python train.py --num_hidden_layers=19 --hidden_size=256 --n_experts=64 --experts_per_token=4 --d_expert=64 --d_shared_expert=128 --hidden_act="swiglu" --moe_layers=[0, 1, 2, 3, 4, 5, 6, 7, 8, 9, 10, 11, 12, 13, 14, 15, 16, 17, 18] --router_score="softmax" --normalize_top_k=true --routed_scale=1.0 --balance_loss=0.00231 --balance_bias=false --router_z_loss=0.001 --init_std_router=0.00803 --lr_router=0.00121 --num_attention_heads=2 --num_key_value_heads=1 --head_dim=128 --vocab_size=8192 --norm="rmsnorm" --norm_place="pre" --norm_eps=1e-05 --positions="rope" --rope_theta=18900.0 --rope_fraction=0.25 --qk_norm=true --attn_scale=0.0884 --tie_word_embeddings=false --parallel_block=false --init="normal" --init_std_qkv=0.0409 --init_std_o=0.0 --init_std_up=0.0409 --init_std_down=0.0 --optimizer="adam_variant" --learning_rate=0.00162 --beta1=0.9 --beta2=0.95 --weight_decay=0.12 --lr_head=0.0109 --max_grad_norm=1.0 --warmup_steps=365 --schedule="wsd" --decay_fraction=0.591 --decay_shape="cos" --final_lr_fraction=0.0 --batch_tokens=131072 --max_seq_len=512 --doc_mask=true --train_tokens=770300000 --max_steps=5877 --dataset="wikipedia_en"
Below are experts of layer 13 (counted from 0) of a mixture-of-experts language model. Rows are named gate (a neuron's input weights, with its number), up (a neuron's input weights, with its number) and show model dimensions 0-255. Each number is 500 + 25 x the weight over its row's rms, rounded and kept within 0 to 999. Numbers have three digits each.
Before each expert's rows: a language model's description of what the expert responds to. This comes from a sample of Wikipedia text that the model never trained on.

# expert 57
Description: Fragments inside uncommon names and terms, including Cyrillic, taxonomic genus names and surnames, like Bor-la-ug, Ne-hantic, Both-rostira.
gate0:527512598487531497516514449524492471480516510468524468496472520514488527484513501445535475479470488521471495451492500476483498452505511574481476480501495479417508478477522499532500542545498521509496472481520491474479484493532517509520538492492486450517503488509507508489487505519484482510548489527474517460541507462499492497485468495518522478493504492475510489488498485494518520528519503509508479493463460490521508506461507495514500451538487504495452459513443506487522497487456484502492479557505540499484515488485445465512496471463506474514510525516524520508491481537534504518505531515519481522515466520483496532519470516490488519496506499455509513513451519519517534510482527451500511451514504548501487504487504481507513555485471486476489555490512530508525540472460506
up0:525471443475470475493459506473483522493468494532466525500504442513497476492479472483470512513521509517519495542541522522516495506502515448511480503511474493539485515495465467496489512482501503488513531526458516514452535504442521471464489480508497536477495499505447537496511495519481523524503496514482469525487490504522471509538516514483527501511465481517492467509522538495480499487475461473485525498544523528476524480496526496521486526510535549523534552457549491478479510494512503522509511508517439450488458501535556533475512481549494507515476492488503462497532526493477523516491488491454510462507531496504502471482498495511550504539475500482486524467541477446500462485495484563470489494474536476511548494515481523525476468539510516515517457502482482505503492539536484

# expert 11
Description: Bare space tokens before digits in tables, lists and scores, plus math subscripts and prefixes like ex, micro, trans.
gate1:495537523493477459458511532559511506501537467478467505481497507486475513474512497494529498526447545481502456524489472521515509475517508519488526476518464530501491512521444465494466471490537513500522484570514462503471510513505468539482457481507521484456449481505518507530504484508527505500533494478514472482516506516489488504531522505487515514481515496509488548486495500524502491501536470496505485465513460541448518488565533473532459493470509496521514529459502488464535491503502520500520522527506460470490509513487510487499521475511508498470512500482494519535476509486485568496465505493527518535557513538473488542521472485511491519469498482485506497501486507493501557516456496535482500471528523489443548511500511474504498481475545494505480553518448465469515505511470542
up1:504550522486467572472557512464506483489512491488478527508520485496505549512528514473517465474483547503477470500505488517473532509499533526510509439522487538483471540542478511483458486488488477537474481523499401478491492504529450497495474532507506504514462491490511495522479451476470520497522493498518497496472498488479493527520489506532458570481487500547538540468483519496502511499502470508491469485498499506533498524522532489484484524478482476481520470465479483506524496515511531521503486480531431506509525490518522485492483508523487547505498479518499522527462495524472481480466509500493527535531475495512513499474466492496466497500491461465483502479480509504493562528507491522516514518471498504484506559493548496460549485514506480461518503522479542485515539512534512

# expert 47
Description: Adjectives and nouns naming nationality, party, religion or field after a or the, such as local, American, Christian, Labour, football.
gate0:503525479424489453472500533492468538464525478506506502533472529463506494489514518513547521465513506481502475479497520471502541484526497510528517482522493439503485512502494474465477491480472482478526474505468515485469481513481489481508465447547506474550534505515551535513514514516494415549516490510456508476536494478464495454471492496509508520523516504495497501512542476516508482481536483509507534470527527511464498496487531506486491520515524500519471530533506476459477493500446476523475505518513501491487493519484507451461505509472476468498494505501515475522509469521560547505469491503533475519473507498470484474433533538503461505505512514511489495506489483495452487541485484505435482496531523472471488468475481518506537494515515492485467477476480470503497498478464497
up0:481512508477486538463529500503462514488527517513524524547511498470489512498495504498553471543471497489557499544496499503517492436521509492504500446533494484491523528492523489505540439527556456465499502529540554505467477489514489491470495485496523485537505537504525559500479501461527488490531487503480537466442490496507500465499472514472533505524536509482496467503523491468536485483557477489491531501530514522491486512506500467495514473491512439508485529503489535493525475517408479517491516536505521470539501472512544496492501490500473506492464492552549511509495483502547554502495489512518484513470486530502482500506509515535488542516514496509464476531508513485491464538526516496457476532502494508492529514487491493497513479503506501480497450496507498540504458532505507

# expert 55
Description: Articles, possessives and adjectives opening noun phrases: the, a, their, its, his, plus directional adjectives like eastern, western, southern.
gate1:500481494472515522476522531521526490481508546519476494498469514504489522466491481515528508532515528504509504529500472508533504485481523467523483501522454494483516465521443499487495486457518477495480465514463491528517486493526490539523530472516544492482513527467492482499500492486486492475520473526500490530475511503500467486480479511432464493493473460517526472512499507470493528536545502517486558475501473505464510495506509508534521514536529474526481476495515554516492445486469510525484559522518489477548456519516522555487477481530532493531497470491474539487513460486513494495481494486490529501507473500502479485449501503516517505516459497518554476528499489494514466557476521513516507486514551488466485559530529485527436501521516540471542478520488474537508520501527437
up1:494456492501493485506474506518494495500482524507485542511511500492470531509503498500517491505478482486506520500493474508519458524511521457521521480543501473464486464497497501482469521467510488497492502491517468490494492553498466554479528484502512486505551500507488482478546476482491511486507490492499474472464495494501483502500468519497474519477483452521551531552530500499447498527535519537520496505497472538504499509448486526529478542506506480543491425488469522537498476512496498519512507525484491503502477530508449503470489482553507497439477512499490512504515495524530464514509477491509503503510498517513522494478514514468533454477407517539489521529447494501449484540536459494502478533509545462494562519522516515540475526513533503495541491462480494509489504575527482

# expert 45
Description: Spaces before numbers, hyphens in compounds like never-before, opening quotes and brackets, and prefixes such as un, over, Mc.
gate5:525521478462493505506455515536502487511538514482525475506492497481487521477516484500509468481490437497541460516508489481503528544499523490503474494529496491493427513527473502493476508493513519509503491519464478532466492489524534538483516503510511489491465497504484491465497473498500527535550502477539500535492467508432536478484487501501520465513514528508492517492514524473521505497528550506453512517524456527467510519487515562524500490494525530443510503488531496421480499459463476501472472489489464515535461525520520551525483455539544496502511520534477550517507522494499452507519495509519480468527507547515468542475469479502503475475542518522508496528489533525479515529477514505495508490490514515502489547489525498452521516465493484509519473464541466524538486488491488
up5:491526480504534476496505499452504532543496476476520505551496491542494497493460535434528492517512536481483482501482466498524458499491511523518471469528495480528496442478499524496518501505532480478486522452494490473526511509501475531488500537485525519516466531500515479493488484536520504492527502496488489485525527508473487533505519545522500528537504492484502463534512515445529530517453522484439514499509496490503497523501486478494474512498489572451462500500498483499526501492478484495489539460559504532502514503483474494472465466489478477483519517486500486486512527442521501507440454499494512507530507513450519529499497479504479446525556468519524475526489509538443524494465504493517469510518498485511510535511493519524500546499548500496441568497495520494492516527502530

# expert 23
Description: Opening pieces of foreign or unusual proper names, often French, Greek or Latin, such as Le(yen), En(gle), Thi(ra), X, Z.
gate0:502490542494465493457483497520506508514478491472468501474493460459504529462483526528466481513470510468483455421540454483491518494527483534509485496496496543528504540522478510465531518451492541497474504509481518498505489499511489548486520466512481506470481522491485516519533498494518479547548485540492505498498517491513541547499481501474507511538467555484505542518534504502502501460519481477528528543472562524498511543451466458519470518502501479504504473467529529469469479497527500482466500499495491466520468487477492500485529498498464530493490521482538480520479472480521512455522536541492499496495504470490493522480510512474480530480514496469498472521539499473520426482462493532516481500506502522515517514482483530519467541503520526504481518552533550517512506482490491
up0:498545482495462490471494456514474519478453502502475495520486533460538553491484483517479500507528505488441465517517501455502539490470451521517532487516455481501439543472520515512461514504488522523452564512486515525506457496492516519496532481497485499529512468497522473518494453458531487499466447483485539495530536535491511515547509550522525518491489521513463497488500455517507473498488480458485473519501495529501481497533523525481478508479548503490513549471526537525532529531483540471524545517523531495501500520502532477481520512457496471511482480477492481489453504524520530480494486523496534484480516467508432513510486535512465500474503523480469492476507502463518493548494501525502516507480522486530509501537471488490473503518485514470501501508524515534485475494508467

# expert 17
Description: First letter of a name or term split into pieces, usually capitals like F, H, B after a parenthesis, quote or the.
gate1:498494508503489513512539512489512478486448490471453503509506506514480470501481489543535506481540469502506517543496487511491487492538454518433480467495521503516521504493481504534492462500555513538493496491517498522481503511522505553487506543467489505493522480503494478528496532509527473492516474499540456484479484492508482516489485490540469505514494492427512502508540509490475503498460501496463496524483463501472483505523536500511475507519529503550473536494510519516516517563466492469508436559484499512491571524488471489507514480492504523458484503509508523530504548488505519496492487524487489504537533476519485465533474524541488450442455526510502468530484499458523514468471526506460499541462521508513522473514483545506460463504505527474516448504511499488485519459529483
up1:501513481504507514458481503512492491480507529523460491511470475525559505511497556489483470472541542514502464470498509499475474486483473515535490539466457494515501497482503540462495533548528452469521471515498502489509478515550510499491521511496502483488519497482505462444451496501500487498492497519517504546455486483468514517523455513466502517471526494506470495481456510505539493475517489484517540509485476539524493497513499444522530474480532543523476512523509478481486471500558462488530494503484536481484506516512543478499510505475501527487522513470529462491510495479496494489481511444513480510481492507521478587509541455492505493502495468503503519519470503479488487528534485558498509512516499538522537464485481435534535519560492524511501530521490499526497501514512564

# expert 40
Description: Bare spaces and word-initial prefix pieces that start compound words, such as auto-, up-, con-, anti-, re-, sub-, Air.
gate1:504485530493498546485532501498483501515522463485507479544538460485496507487522529458502500518479519475524502514487505505485521470510526514498490445477501499563539517510483535471541483430443519474484522480514546505537491496520533473498510491512516537530483499514458530511493489514506467504498502524551499459473476467503521484448507513481508457471489544463496482476464558487511475474504520545497510528503517494493461512501536541507499503534493463519512528513511517493533501472457502497528499467480487505508488524523473457470454493499500513499489445498472512531489490506483505460512501499510525519536469547492517445496509476528486551511474485501495499524529544513495487536522510538494472485501445472442514499484493515539506470473496520480517516542450482500463522511464518
up1:517478523522496498470478543534463489473517493530473505491476495516530489520489476473453538537512537484507550467521474507534557517531484503512483505507478503523481491454548514519505460507467472499509480452486479581480535492476498492504460463484501535508465526486524506515479519507515515498570502524489474503486530527523468489536478429538521505519475448516506486485516526469505480516517497491549470526496504483491533519535484446538505518500453452531490543485537472492474480458553545511479518495521518520485484530492479475467483478528523501497523502501508488473483515480471477522474496468496489521500515491507488517491522515493522445487532502483509456511502454515513537518496495512488488510482470495535476510487485504510490488498517479517450532514543516495490511541499526